Weights of a small mixture-of-experts language model, trained from scratch on English Wikipedia.
Size: 8 layers, width 384.
Experts: 64 experts in each of 4 layers, 4 picks a token.
Training: a variant of Adam for the experts, 650M tokens.
Below are experts of layer 2 (counted from 0) of a mixture-of-experts language model. Rows are named router (the router's row for the expert), up (a neuron's input weights, with its number), down (a neuron's output weights, with its number) and show model dimensions 128-255. Each number is 128 + 24 x the weight over its row's rms, rounded and kept within 0 to 255. Numbers have three digits each.
After each expert's rows: a language model's description of what the expert responds to. This comes from a sample of Wikipedia text that the model never trained on.

# expert 23
router:109154108098140178076104142136085133136146145137157123152137101124118144175112101156154128128146137117107118142091155089166129136075145118155113112103142128148152121139096138156129133109169174151119128126143106137105123093111128135123116125175165156126149127166130136190152142153118141122155120139137102125109095087139121102157121092173153145148118111131133087155161150164156144125150
up1:116140111129135145130158131142117128144117137125132127119139071146120119166108154086125135073137103096118106123132119158096130130126140139130135088099114179127134103144171121132124148128108111135132113099146150209126111104102143147112154155135134127134095118163146136129089127112058120129113120144137116111134107102088116178145122151131144108145170164185140102148101107129148154121122
down1:098112117112129127108162138099123168077091096139117104108082103170089108082120122137150137148098123136140148108181094142154147131150121102127153144105121188173125100132145095125149107136147118126092126136159124130116124094090174100098158161097127113142132110132141106130129113125159127174146069163138098160146111135101088059173174155095107117137126127098184105111139154115139131155105
Description: Time words before, after, until and since in biographies, plus first digits of years and dates, e.g. 1|952, March 10.

# expert 45
router:119095102125165188155125147141098123161130204129147166099102127126152119161105127159099138143085133122129113095134128123144106124110148112112103088157149158141059127127120145090130165112156170106104119103110180178153151122102186122126126087133129142137121118119127144155084094124100155141155079140146104124119116105131108133107128119088151129139185079125112102152120141131199135186121
up0:128125126139155129091131152155127111133159098155149144138127120152139097159119136112113119149150120164140148141125129110130089102118143114124072084147144083128141105126128151129178126135148158126118092118141112187153129100127147102158154129163164129148156138152119152100135151150147163096143118134127118111109133071107125127105117103142159135136123123131157127108101169118114150117126
down0:099079126165173144119158150139131160114122168073096118133139113082109124121130100141125140092094128176124106133126119103111124135110087149093165173126136126138134156118123153153123104105146101141121138157102130067113143138093116144101125138136153139163121132101148107138123108159124129126159110135158154164165133101088138138102123114105126129088124137118114094197115124104130148162134
Description: Hyphens inside compounds like co-owner, labour-intensive and Pre-Order, plus name endings, suffixes and punctuation like -on, -s, colons.

# expert 38
router:115116110127151191120120125148080153140125154121176129141117142076132106143119119096145142092166147141132169149077129121097101116095134155112088107113153154154175138101106108131103129148149149134115103111095122164109168090101165134146120131165157155144143139148140130195115123158086114133123136151140122111130115086144101109106141118182130140117130089133139125166136160124168127127134
up0:123152106138113172102143121129127124137111117123152177106107102114102144117135088164114172125054135128136150135171130142130102143131150095118112135116126118136170118105156128161115124114180161107149104102112113107170098133114167145114138097170099158132122107083148131134141118139099128104135148171134086170085134130092146147160097155099154059089103121159138149152133095123134147159159
down0:124103134126091150126130115171112162091114100108119141123138122146114143112158139127090085110148175154142160136101111105108080128150115127116115154088116144107114111183119131118093126101122095104110108140167136054116162098096160128139162101098146124139082173066090085139117132144148144139164141106107145100112105119146137163098141099141159087143122145128139123113102129120101141056143
Description: Month names before day numbers, "(age", km, dashes in scores like 25–17, and pipes or commas in sports and results tables.

# expert 12
router:099144094112164187133123116144108126166147140118099165150119092064130119142133133162161167133142140130142105124126111119129111124120153142131110074137103134143121102117139112156115127124148161136105126084127116178123107069136132126140136117132130153162130126164183122161155113146133147127188087136112135113154100124152149127154153128141139122125134095145114092124131164109157124137124
up0:160117109134106127125092183120109159094155103113117130134143171091110134137153129143090097107130160123138119104119123108140112140129145081124100101108102121141127141103116123113113120118112120149138141125121137148101159157142129171136109132150107109099129108144139088147099092139146149138130137113150114101139114139107114118130146105182099124125154100134139139150190107151141114128170
down0:139132145194141117137118143144130125129118112127135158091118110100157128098088103100124135108108124112077136124143109119147090135115101128094087082157145150076182126142159115139130140100132122092135093148098162112138104139134119143142104140133104123067130159160104139149152102124101132151123155146098187130099098159128128126144135085154078133138126119084124131162147117137115145139133
Description: Determiners, possessives and adjectives inside noun phrases that await a noun, such as of the, his, its, new, British, "-ing the".

# expert 30
router:108124115134134182112122156133144115134128198166136116134108131105122140116154125105153133140130149138140128148044108126121098108099167106157120113104152138140143148128106145128099121180156169145127129113108134132122148143131140114143117141153137123142140121147141145176138174085107159071187092172143168095121120084114115095145158141128135106147116091119148110131133165119182115119150
up0:128148100122097177172152137140101110131155090096135144100144109157129122176134085145102128145124121105071123184128152141122128128138119094129157126134140060160107131093111104140124139114155147090117059136127128157125132102088135079125113152109089126136118136155102132154151147139186114072105127098118121119115130103164123180092137106144107147121160112131086144104124119140122126170132
down0:127128094136086147131103142127159119111148186082137130197138127137130140165146120128083133124069170161160159108176142137107126148161133146143106130078157160142149143140114126161123141163101153111161103164117166145120150146124139135120082130163158117111207145157159148126120124106133122159124156136125134139087116153076133124162121100151108160107134145112134114140133137125109158152104
Description: Pipe separators between numbers in sports and statistics tables, plus degree signs and broken word pieces such as sk, f, t.

# expert 18
router:092138060114129153113131127131124126163137191101165139149121104119127157136088085122123167142134123111122134126088132118138114094110131120109116105152136117149155132141147132122142148141149178144101086114129132164107139082144147096158135127136105153157115140179141132169125136133125155110132123135124130118154118071139113083134127131176148128132143100113152120146166210129114128127137
up1:120093141135120115153152130130108145166106108166150134151133140111103088069160140117120130141121124101151133124143172153075101181176141120110096104122159148143123112102145126098127102111147167109128122126106174127118106154140155126111117088174150130113122092146131092162112097159129120124131108108097128177151107142167140154152111131115163127126099105096089158137140127127162120109131
down1:173106094138099123170132133148110163151106168125130162157124111145164071119117141119179098113145087097131157133080154109110119133124175142143136105130172106129140137156111149166122135119164133144128127149157125103085122146160124143136139185072103094170108067151119121144170134136148145114118151083121123166145163118127109096114157125132160102156124130119149136155123107096123134111128
Description: Line breaks ending entries in lists and tables, such as taxonomy lists (Genus, Species), rosters, table rows, plus some line-opening words like It, In.

# expert 47
router:121136075129118178105130106191127128165125181138151155149076121097120139153145146129156166133140136115094097126060130155149143097133151108145107119125085155152128104125112142138146141108132164132110107112131141144111168120128149123155107154153150126156174120157145116163106160118147127114147116141112133141110097070131166088120122152116176135129130111154158089164150135129155130121118
up1:125133124107122158122110153098134076085152150134156154120090106108143112213089117121104145133158148134122111123134121125138121086101167125139124133168117152091104121102127092119148144131133121148167118115122142131134125126137126124175122091148111126126113175113128137142125135111135159175088152178085164119144135112152139083159126125151118119159140109139092115108106124124137103124150
down1:147136089081177134141127106152122159190107152107097125152130107081127122148135205168139144100171110147114125103094145118118144123119130067116139139129135108129089100091128126134077102102110117106125128142136140069122120083132159110151121141162125127094138133127107154138153097144113150142109146165123117105126180134163116111126131127165129155105120134136122090139097094159144118116148
Description: Possessive pronouns his, her, their, my, plus "(aged" after death dates and the digit starting years in date ranges like 1892–1966.

# expert 26
router:106145040113153133077124129116143164131119183125117133140162112127131136142128095167156161126105133114133175120065141111123096103111124138119098110097144147151143117141115136099114131174142187145119110104127125153115148120123161100161126097128150123161130122173140118170128127157121163130151109154119135106137108085137128098147108114170139135134113096119157138132149180143149107140123
up0:122173138130143122179157134092114122129142125139087116103149144131136105119087159100144146155159128127095152140122098155120105139094135152148094148123107129132159133136086111142130131137142126111137065108137177160169074124104183104139135136122142133143147123089179105162169113150163100112105135153094153138097142117145181152135156106153123137113162120166124124156137149126125096140159
down0:098135110137115122142141104081136126142160127093127139108087127150141158143107130166115111137096106178164131104121162106149117100163145126151140136119132103118177129105094135144149116141145134101186116127112122132121145141136140110122123120104128134143110134108125112144127151157132099123141102130123129090113142133107129159133118103152119157111146136090143109096168121106140152150153
Description: Double line breaks between paragraphs, section heading markers like == and ===, and opening quotes, parentheses and dollar signs.

# expert 34
router:103107126120158187101123140164119164140150139151160130135170109107113160147107128145126111141134104123134114116114136130102096121148187139122066071135111157152147124121081129145110139114164175129137123110123110132115115091122134116145145121178165159153111122172167110200113074129093172143156082095139124163132084126128139120142140100159127145132131127104132135151129174114165117105151
up0:141130143111090140143125122177152113186143143096042126157132111141159124109123138133115153144124152113076109096137128148118125128130160122142150135110144136149143112148088123144109124110105142104094103110134085129105097112167167138141109106150139131161169110194124097182181136125197131073162104138144142125120093108133152143142145106153102134138131115146106095119141151119134134104068
down0:133125172144122123174162113155119134119137127120135132139120148130112171110142119155096131158143122096106122124184104121082149125088196128171126154107140145121122134130104155073092132076107115116115100145139134069130151094116105146140137141153127137122107135155119107119106106119120125102129141130150099150111137136152163118113138047130132133108141126087113114168133165163114086130147
Description: Table pipes and column headers in sports and music tables, plus prepositions and verbs in sports prose, such as won the, scored, Pos, Pld.

# expert 43
router:095111095133128150119111116141106162196143117117119137117108082117150123148131118127124141147148126129102153135110114096105091093101172112168144089125146136110127113122120140170136154170133137126129084150127131177121117123113153126175124095128120193138139117138127134163155144115143173130129101150123135113169102068120117087144148116168128114139105059119141122141153155124145142166147
up54:158161139115162116157156139167092144144115141108158108140144150131137117115156145121111129074131127150114191164117124102157143139115124151159137109142140136130135111120129145151131136150125153146109110113108139155122116114160135122121123081144102123130115141162127164158109126102142133105179142102151164077155101082112138126102102158164140134143118140106125156128107108166109157100074
down54:139123137122119128141109098194136104150141071102107133088112109148132178141145131093105105089098137134114137137181084127130137101122144159093135137089126125109143121112118147124125129121142187066124097142136136072128138107089144147127171116151112102067096118119093120146119135164154082152121137157151126131161069120143119127086093088130118159120149103113121155164117152150103145133141
Description: The -ly ending of adverbs (mostly, roughly, internally) and auxiliary verbs after the subject, such as was, is, were, also, not.

# expert 61
router:078118081117117179137138130150120121182135139123101164129100121099183112132099131120136162149179140157106112158133101144146135082147150135143126093168101144143088102128131184143122123107158165088116124100145105167147100113127170121132116100125149144155136142203138121198142138112085138136164097132132116120135088060113119112155136138107121093129132083108106135163133142124169140144127
up0:161158123099163119155094156144141106119103099132187121131119126144112091120114121118105132079128156155179113169134078121133133130105128119123142123124115179098121127116130079126135120125132115145083112128119127115097102117123134124117109126153134152167153118106133104111148107154138131107110146118136141130107102159091124098145142113100117200124135100103132141068122151153133144102127
down0:109115115148144139107153114132135162116147174146132113171155196144154151139139119069149150094138143115130092112079147109098131118103131176122117139131124105146067134129133154149116152100119100138113140136113163106101122119096174091111138129098140116142115117103144183188133118114122124141145177108087114154145143122135128127121132108064148110135171121129096161121119136124130134109151
Description: Verb suffixes such as -ated, -ing, -ized, -ified, particles after take/put/set (up, out), and object pronouns like him and them.

# expert 63
router:143095084097166155125145132115086127137124167134120116128125152139145124159069105108138146123195176119106116148121121107098111077119123098158131107132129101153096090114068140143109121111149149108108118084129158159112110104117186140139131114112136137168081142140125134198115139142117159128153089138112134142124105101100095110147163129134157112141130103128128137137119150139169116123120
up0:114149111104134133121113161153111128115162104138111122122155144120110117146167132116157112151120104134115133137108156090129121170129171142126115113113123128133126135142164089139131172111141123164093122129170107081128125105089126091144114113126120113158133143170179119133100118130184142104166178180111123097133142146179173142157134152157114117130116122144187147140120141109119148143151
down0:143109141116137069158158143149106164106116122113141141104138093096137127115137155126080146138133099141111077160148105150165121118092139111088087146124108123107129126149123120146097148130130120139164159096174081092130142118131163112139122131126134111163131128122104125158118140128116195121109104133152125103113122106121135099099159176141119148110165142133131126118138118100107125157133
Description: Noun-forming suffixes like -ation, -ion, -ance, -ment, -ity, and nouns such as table, search, range, often ending headings or names.

# expert 4
router:130125117100136152102136139139058123185144182135111148157141109096120092153130121125136163158162145133106136138101121116116105072126124154149140094153094076116147147151148122156128142112145177118097117130112115160141115087151169110183136128127122130184119150142142113144124134121129163100159100128108127123128118090131119094165172151144133121140109083136126140126109136107134125100125
up1:155150116141146122151085078085104156127135118143128180158153112119132187174102108105156122126122140142147118145154099111097065103101143124101142106116109139103172148111138131126121141171127114120149136124119146164133137097085123158127078091089108135089111084140148093119143140137132144137113067116113114123150165098049156126138104147126109134108155115177153128159122119095123151095131
down1:122142151109114150136114076105146138100128133146103120073115156141105157143154099136095153136135096114167110089078088127110137128169106154094144117110127133149183137126128127128140119157113113170137119127160119085094105110144104126142104122106091146118100122165152129108151081185164130105153081104115095144121127114162135140122152118115151125088125133126121131173112099156087124114145
Description: Adjective endings and common adjectives such as -ical, -ative, modern, significant, plus number digits before % or km, and CJK byte pieces.

# expert 39
router:143110075154140150120151103123118127150107162114184134134100118135138129167147124108148138138138152099121130096082136151140123122134153117124085119124076174148134102154086140135092123117137187148112116121136128155136161115123138120152142098169152173163116130136112127143118122165132173139146101139124130124114110093143113106152105123151171136143123114172125136174115185153148149123121
up0:144173129136162163151135136095120121138138110165136116083118126121103119148175158138132094193103119132136121143159092091107150107122153132147086107103089116108110122154109119144134110136164124106128168120112121135122120154172132135155126106140121125157150088136142133151168145099110178180152080124103107115126129138120115114134146130157156111102158127117159133129135152127128132138148
down0:114149125112126125124112106107105165122129112097109085145161153083159141157103146126114130105139088135132094111089121115136154143159127103152072098127137145135112104158117128107138150112092169158127130106123155147140145110124131078123116147142113167095140139109119153122107098125145139115116160146139090107131170131134118132084104127180107123151120124130157158150135155121137138140110
Description: Single capitals opening a split word, such as W(alter), D(HHS), plus parentheses before Fahrenheit values in climate tables and hyphens in compounds.

# expert 0
router:107123075138149161117131117138129142194136120114134168154116093094155153146109084160147148139149135123137135135117118130116085095115157138156111124109109161140138112123142145164111131119159180131110095124139123171122103099130145124158127118136128170150143120160153120183140170148117132140151094150127131099114102093125148084121119125147136148148099084109137136156161167134147126135125
up1:141125146095131133150135128106137132155151141149182096139131130136125134143100134143138122092126120121142138109115125164160144153137163160119132154102113108148111142088104099170109160128090139136129122142109135118100163113180151121139157147148141168184079107124116138112180129151146117123149125082155111085139114130126050111127133176156137116111087129123139136117122167093144142114134
down1:145138110120148140148137153173135136155116101117156115122160117102157134148073078127080146148094126130130144122195089090157156158103118107092141156128128154146168160106183171153129146095146121100099122139142133117109115122159103158111104134128098164135142135142081112114140114119137113144091149079141140133137097121152146067159091117138115155098121171151144073126102146153092128123154
Description: Articles and prepositions that open noun phrases or comparisons, such as with, a, as a, of a, "As with", "As for the".

# expert 55
router:137116097094153202121175140138097130132191172144117149148117098097119108147083126109120145126143136164099131140094114131113119123127136153140081082132097081094130144134109128113130137129137174092095116110153141186147130118123167114137140151128134135163101141161150130119128134097097150127129109130122110105150103132157100143142121109142141098098133101107117118139126174140165105135162
up0:124109136149133121103102140111124096118118177106148108127144144135107175121097111120099137134101070163103135156117179151144120120115126144059197118130162121180131125143129137119131098092143182138147104133166141155120145089151106118138137138101120125123140098090158085142141122145139178085141181105149104122106126121147123119107150174126132120179077127139156102145119083164103142118144
down0:137129148133117108126124144108106110131145094115107172116127136149141140120100143128112088125109129160093108104213145084096118128149138130139135141164163147148125097121137098128118137150134110096102107147123166111160118125095115143118156168165107106122097147155110157151117143145147120138114159163093106147087159158121134145186121143127134109168106123112121094107137112120124108121083
Description: Single capitals, letter pairs and digits within abbreviations, designations and name pieces, such as HQ, UC-48, U23, RC, ZE.

# expert 54
router:085147106133154221100144115128113156145130134120110121139136128091130151139124151147138162123098116145136109141105152120155119145098153137145078091136131140134150118100106102147148122171142147145132127061116113183097135097101122129153124126147142175142061146156156114180155067128140136128162110134116135126162083127149110124147098097142149154120133119123139110150156146122179113133124
up0:105112079113126107164145115163115116133146137117098145152104116135117067104134128146135081165124114131106113136117116106067094155108120121125129112133118147149123104137118120120127134132091128139140105126129120125132111080105127160127135132137145119176156104174149165174168090167135118144124130120139140135131106088151136146127077136133164132141110126119097118083099157131125151104113
down0:125178137153104119165085091107136160129139104147114129132176131102127146094171127154129095111112118089104091117174124069107122158102115142132141111189126214130090117133105113142102140110112118110112119144204162130119167098150118162166179149125121157073086132097157102119088066129116153162140145150108102154104122161167144139078143126125105131127135117138093143137109150150119090082159
Description: Prepositions and name parts in titles of awards, orders, universities and states, such as "Medal of the Order", University of, United States, member of the.

# expert 60
router:085120093145124153129129133138111143174144122122112168129127090112104141149142106130126179121142121128141119128111134110102107097099165109166133102136135141115132110125118155165119157154125149114133107114145109155126120116107185121154132090128130164178169137134181114158166139136159152153148126133169134099149087051134121135181130158166128146151101067107130124124129141133146140152145
up0:135152159091113133121113134079137164146129145124141083168109123094112128094112106120186129144155094082094142161113115145156118114131126127151114130155124092124127146107114139079102112178135134153137149118143141130145190125157176142099146116115112124163163123132122114098066108143135139118123123081106139128107125089175138130143108119132123099121094172180116135124162146125145125121112
down0:098100134132145118111124149115118116148133126159133163170131100160122161162096082138166160102115093103099125133192124122139148144167096158115111164156125137096128113103148149088139143117086081104113137126138190096104161113092176142125136109148125176140134148123114125070134145140130145088093145136132148121110147115130167113114127111154181169172126142148136134164174094155134113130097
Description: Infinitive to and auxiliaries after verbs or subjects, such as hoped to, was to, would, had, also, originally.

# expert 5
router:096110117098133171094124138145127121177123117141160127103132110117134146168139112113088148150148125118135124136092130143138114106124154121148095070126112154121119129138153143090134153146133182114137144117105122132140122081123178094163150128160160184157191134159156137143150098124150132138138099136092144101136098114156100084142113117127139107105119070126125135159149170123168120136159
up1:100103138181123140136123109125144155129174133112138146112140151119073123156134110146113129112128121150163166101130120092131094191110142120149126147087138114138107141139148117124137178104080101125126126081098178140156131085127103175141096146088093115133119112112140128158090093138112120127154082177127142155166092125129104153126151109156131135141141149128121121149120131111137151103174
down1:135128149136146134113141113119160119125142093134144133116109163111136106108145092126105106159144132103146135119123130112107164161166197159092119124133122075099101121153117125119176096105158159072142108109120119102115105118130133119100107146140152171145121100137093122130074094160154149085118128147126124116136159129122133103127123146105151132124160139122109149124131180160133116178111
Description: Conjunctions and list joiners such as and, or, &, slash and commas linking paired words, e.g. "with or without", "commercial and critical".

# expert 6
router:097143069066153164129133128118098149144131157130129143131115099125144129156100120142128181099202143139105139136136120123117122120113142145132097114144129127138110123110105123121108133126147168139107124101120113185150130123124181118133137144143107161171068133162138150226114116104124148111126090144100123099134108097143144123148132165134132106109125063117143132133152157105167132147135
up0:145118103144112123167136158155155101127093126105106115154151111100121103124150094168109162139130162112104095161093103131151053074094149113138108127123111150129093117119136151122076138174130131161122148107127145156128121071182116143112150112171136130133167111132119111133135175139146138130143114136146102110133081136125088143146133136134105147126133108106080139098135101114154117139124
down0:152120091122152146151150148157119106125126091111089112127132125119159159146130118139105107136134160122142095081164125157096100110133143112120120108152124085133101123106164104130116141123134114145098174180154143081095127133163098138122179156135151096125167107116102072101131137131141129158158135142152122153103153126147101145117099082116140141133126128165128115130085140105143135111098
Description: Head nouns and name words right after "the" or "The", usually before was or 's, such as film, album, band, island, station.

# expert 14
router:105150102121164146157132106133073125148125203134126137147117116131125094125100141149136157155177116167108138138117139107126105151123166158136151096137119127125113125096080121146139142118155151129138139084192194179132101099174139100137113112138117127136113151186135128188131149085122120075147068154106166148133135103155123115142162137154132075109128112099159111149163129139166143144145
up0:148120115158141127129118117136114114175124143140118096139127109160136068127131136101150073145141175165137117188155184171112109112111113117159132111115143106102150147112135147144135127140134161143140118192124135098144145147104136108071124112166159155106142107088090131118111110099133148106100136102136094105128190115138116117156122076166133071156145119127109163107158116097155117122130
down0:131133097145165114167120176110131155112088093114085107171156144106151167131119130134104105101117161126120136118164117095122160089140141117148127139179126126149128107139136111139133080134121123072155116101125137164130141155098137092131159167112154158151116112127125098108116127150110144104133152130140124117106106112108127169154101142109114154081127148139151113087163164152130145115121
Description: Final suffix pieces that complete words and place names, such as -ent in malevolent, -ford, -ton, -shire, -ville, -in in Sorokin.

# expert 17
router:103127069122121130106135104129132147152121167114190131114120100114155157147112087139132152120127115125139150120085121106127081101110152131118128096142094160126156125150119136131134171136154177137109123124128131156106131112138128116170126157149121163173124127160130138182132148116119192117137116132127130110131084080118134095137146128170110113129092083113160100135163179131125126139148
up1:110136137123173155123146138109103125108114148142120162128136144128097145118072130123113156115076138106084168168114125156070114143162120092098111150163138112123132123062150138168137102123137149155128134123088100151132064102125119140091079121132138122109096184113169121157110093134105096106112122120120119091104159113089169156091139164108170110130129124089137138100107159128126089144146
down1:106107122086139157136102091146113122154105115129154098107113136149110131140122087117118104138067119095114106137141136108132143134090164107147170125124116099107119104090139189062145130092102098137177116144128138182107122142132140121111133104143148085115104117089126140192133089144114174091146153140060132096116114100133101157098107140112127112105172143120154093086103130149153087116126
Description: Line breaks before "- Field:" infobox lines, list items and table rows; also copulas and list introducers like were, was, including, such as.

# expert 62
router:105129100097157169075123127119124115157124125127144124121136140123135135158127120147118166093124168113134145119100136134108079103122150130123105083111084150124132138139116122113135157152127192124115136091123113159113134096139144103155149153144159175168170142142150137171132087106126118130184108133074149112133075111169106106122118129153149142135085078115142132143145156128181122102138
up1:121136140118120138117100097155116146113143112129106108130147055152123141144102099132133154153105090134122124081117062135138144087059133160101128085118119143104150145156096131128130176130137188103174165119087116178149123076143132150102158145090114130145141134117117128111147128139134139139124104120112141094108113113174107126167145175148089083119126115108141152104154112154129124134137
down1:110087121120120163113113191102156099152107079141130140126138144131102108126093137114110125095119151090124141111164124131108163140126125095112106145076129137174123141104115141120099122090106088086129134114122108111125194112144122135111110147112115123105116161084151128091099114137163115128141138123103146139164141114174094188127117103118123129111125104130127147131153145121173119116108
Description: Coordinating and, or, but and list commas in running text, plus the leading digit 1 of years like 1998 and of numbers.

# expert 46
router:067134068124143150076138156125131152163114164120137137139144104106119137150135107129161149130140134106133156133082146127140116108124131128147107128097120151156141112135134121126161154169119196156131100109120096163116149119127179098166139115136153130150116125167138117139132117162124145128140130139122132133129115109144121106165130121159139139136116088144146140161168193139176116124140
up1:120112147119146136143131134121129095126110132137143102093155139169120117121077135143085129131150130140121079157088119114177120180105130151061103112140100098140117093168108148117169110153149138130155132091095165136146206124111123144128147168145086136151157116163116131141151153124145089153175104134081114153087121145126160135165147078125131111098133145122146092155082102121129141098157
down1:125111147134110115145083160161085113104084082114161104114172131138103161133149116131086145117152117137156140132124109110127137159159135096065091115108125136155141113123111128135151084076100086111146114198125139111125184116120168148111147163151124134134124158129083125106134168105151106169144086109105104138135123131112123124134118115126100128125132129117149097146109120117142133124128
Description: Opening quotation marks joined to a capital letter at the start of titles or nicknames, and list-item dashes with capitals, such as "B, - H.

# expert 36
router:131152080089146141144138141093127140155129194126146130109112140126126097162082115126124167100141135135098100141134120091102079111118129125109133102151148116132116056122123110107128122162132161119122115114134161177120138101124142108132111108138111184155111122143126133201110096095123129123163103126122127129118102087114130125119164116151145120158182101119112146119114139140189138175127
up0:156152129127128148098123042146097113101133093101098083130166150127150115129150122119134130139114129100153132145107105102156117141123136115147114108139095162154107139121123192147117099137142114175142131105092091141150124130149148160139105127182138141118130156163175148122132129124117124160097139156115079078184129149143125145126157104124099103140121131141136135141131131104138119114153
down0:140124103127157162151111111136123093136138147093157141145100129119151090145142120124098134146136139125133123182130104170144146130176163077120098115126105148127131167127170124090117140120117137142074147127138115120051119147098136103122179151157106115115088066136101143132162127097100150129111099187087101097149144132130158149141154133082128112136141105174160144096086142132182106107114
Description: Final pieces of nouns and names (er, ers, ians, ation, man) and closing marks such as ), closing quotes and }.

# expert 59
router:104089083141150185122110118137095143154134171136153134117116139100153142138143140129150106171151129088135125157116123145156103107107139127134096097097148142143146172137108164133114141129168179137133121105130106127123156141131148128170122138156168165179173167162152130126134134111120198131152090142157147106110102091101119104136134120138139134129140097136136128142159156137159093114118
up1:068121108149136127169141181077098118189136135113105102113104119137122168165146087117112130113141138089142109125131113154106200130103144144101157114148134116110082108156102120128119199131117119127137151059095140159133104130121152169118131123150122145141165103149141136163156141112078133137131154126152120117111108113111103139098116147191124102124116096135105134141174101129118182107142
down1:113123075155135132086165142139154159131117126135075157137091116129131125124133149110147145091119149137097104122133134098117137137135083107100157135136124139147142113167121078128136145150144111161121152122136171125131138124133169112137087134157127118068098144155153152119148139128099083128154089134071108114120135099086135145119137158150131127140176184137107117105150082168145147134160
Description: Space and label tokens starting infobox fields or values, such as "- In", "- Length:", "- Coordinates:", ″N before digits, and word-initial fragments.

# expert 33
router:090108112148116168103137137117128123186113167133130105116139104108130132158163107096114152140135140119123122150053110144160109108131154108134098130095115145123162153129116135138095159153132192155125138134114096148153160130144174092167127120151170162154148129152120097131136131155128139108154077145113172123149111113122122101167152139129175138136114041169129164171138180098162132110134
up0:137115101084137114095111152142137113137125152145136132145115137163156154116184150114117136128156183150138163148127159106142132115112148112119100139109129108122138173120141114147136122063124127134163139098157157131101142136167108122162157142087099172150141102140166153163123195099113144152119115095106172115130178111125169111115187121172119155141135142121167111148100107138174153108108
down0:110115144082137142119144162100171156143122085121166127114143126178097128170163134133164095110095105137113146126170084122135110157166160123135097120130145123073127136162129110097096183158158092130123124138098178133126137118122131115130134095130104159112128121105124150075104160135099113184109156148119158137130132166133141114102131110111133118150128150107131113160142149119127137110125
Description: First piece of a split word, often lowercase after a hyphen, quote or prefix, such as pro-tr(ade), CD-qu(ality), re-w(rote), un-se(ating).

# expert 37
router:120115089148129177119125122168086142161118161119158131120111128143127153159123127170120145116113145129130101118101148147123091136121136107133088096117099143125130118111105148118137135111138193140132102079135131152110132065122177078162129108154119124184135093146123128192123098148124154119095112114107124112135114078169126116138087157174150149130116085132134116140114173135151150149138
up1:139105109124112167091132107147192182160092130141148107105145137132132139113161124144143207097136157132153133165104151104123064137108156188172129101141098104089122137121135092125117136151122152133134086097111136137140154087112128114139098137173149129092108122125160124184126119146135110152137113131195161105184100097141123118148111171131140132143160099153128092125155110094147114120104
down1:138124142172166133154120108146182102120121098171097169113132154100134120123106161068134097150136112164117128175119153104112113133135109162157112099126141099111132142149090099146101116097099183119163125118148121133094153116114105151120129147138132102090128125154114127116131145093176117169162089136159116142088171165114106109131152136144119090149089110090134138134124118143153150166113
Description: Newlines and row-opening pipes in tables, medal lists and numbered lists, plus year digits starting rows and == History == headings.

# expert 41
router:120148062123158151126173155111119120157111136133167144105089106145140142146108093117171132134134155141124137113076147115125117111127130148127136123120078137115118106149112110127142159144125166157110071112123128140113153116134174127125133125152129139199145117144120115212121132164145178123129101151106141128118098091132103099134083145157139137121114096148160139159136179144160123105138
up0:137139079147147180139137151155121097157128151164137119111079120139119145131114152145117117093083160126155124125089096115129132158117142170129114117139143065110116112073112139097167074123160153104128127083127121138110109087129149165150125116134084108106135116126088157165151135075149138139137083139102137156131141139151116127197109117120113103107130097097147139098122129145174131127135
down0:077125140132151124140112106136161097104119066116124133110166141126130138150109116141157157125111067133129106149163136081099117090121097137109176163120119129152154120151109135126095156156119140106135107130132122126161116127128091136087114147130086150111107105117131123151084102133156121087108160158157119151107086149123123121117105117085138133160146119141100142183163120137132117107120
Description: Line breaks in film/TV or game credit infoboxes before "- Running time", and common nouns like design, program, project, war, art.

# expert 2
router:125166088120149195092147129100108120145118153115122144138118122151095130128113144091127153121158137118124148146075153127086084125129150136105116121083115148165142124145106134162133154159109183133114111136163145156171164080132158125116129092135144120158096117146132152171102092142106134146139091139128132109111096109175101119158161126128168094132129100156118151107109178130182107116132
up1:119131100092179132163140121153147117129096160137113139129139149132146108126096123098116109145120085158124119090117128116149124133103175146126145097128118090141095126164131095130114183112140144190123150090110098124118119154134155114154161091125123145129136121137107132134172158131111149134135100079140127144108121109094164144124115118136161161129123129160172078140145123119170141173102
down1:181104136121113147081124134130155089104125160159132122100158140152143104117092113110131157120163145166129157119165116092101123140172105128130157118127156129129118137129192076117146153128119105161122136106138129126093159125124146110098111117136134137138095094151128178106143123131136123164113111138104177144105155159148115184110158134099136132143167117141125114110131115128113109138150
Description: Single capital letters or short uppercase pieces inside names and abbreviations, such as Scot-R-ail, Mc-P-herson, Sun-Times, AL, CIO.

# expert 50
router:116153077121137176099135176107112117160125174113159173161157121116167142131132136116134151122114157110139106147052135129151129109125150141151128123088122153158167159129127125114081146151131160122104099107126116175114146086111148123154128113152127155166100119148122124217122100142145139134114126122150151103118113096159143084126093132171110135139137084127146107140145170120186139106115
up0:117143152128194125147167104108088124123126165153140073126130125163108113150087116098125106143138166119096155119102162079104109143136173070165148098128127125130145135119131132156112133119115115142104143134143104138140154131087148168135097123072121115143142186126125117114156107121130155090130125119140150150107105129119125086151144179161124127131105124148109100141105127127161125140178
down0:190144145148125096119154128162133154147130161149118108126146119156144149128123126132114124121144141122069114124141140140157102119115160177089138165148156139159072120162138096161121116151175093126142117143100135101104194131140099114107119122115146119104131115119128160068126146117137092090123133070096101140137128162105083154131135150096106121160156137145123107127112116123119130118147
Description: Month names, "in", "In" and commas placed right before a year or day number, as in Since March 2025 and 8 July 2020.

# expert 35
router:095097100124132183170141119125073135181141200126152112157125089119129129157102085127147133128119151122151152130061097104113121097133152118116119119155109124116085133114081174118151151106165196152144115092084129163140147120111154125173124144167163139138145103166111146117122132130111170136164092132118116100144147112129110083168108136100139149105112075119118130126124180126158155141113
up1:164119150142105131166168125134126136130154129113114106120134104157137136136108100146112163175131163119075138148158105110128107084149112128122096128147079147139120112101137109145137122127143109105160100136129128112114107116120131134127111149160133156192104144119109132142147141146123116097121124121144116099161123160124133147152150121128183158130113152109169085151089142140129071120143
down1:116120102136117141127110121129151133123128129157146142112150077101121117129148140166120162147142113186122113154157096144167158158120104093116148128125161112112160152143117113139159106121097133143106119140153129135171111085134146071084170125128135139051115146112131156111120076122101137113093143119126130099162120162120120110118123127144134129093159108194120195129166113090121170075106
Description: Short letter fragments inside uncommon words (rec-id-ivism, p-ec-uliarities, N-aut-ical) and decimal points in figures like 181.3 million.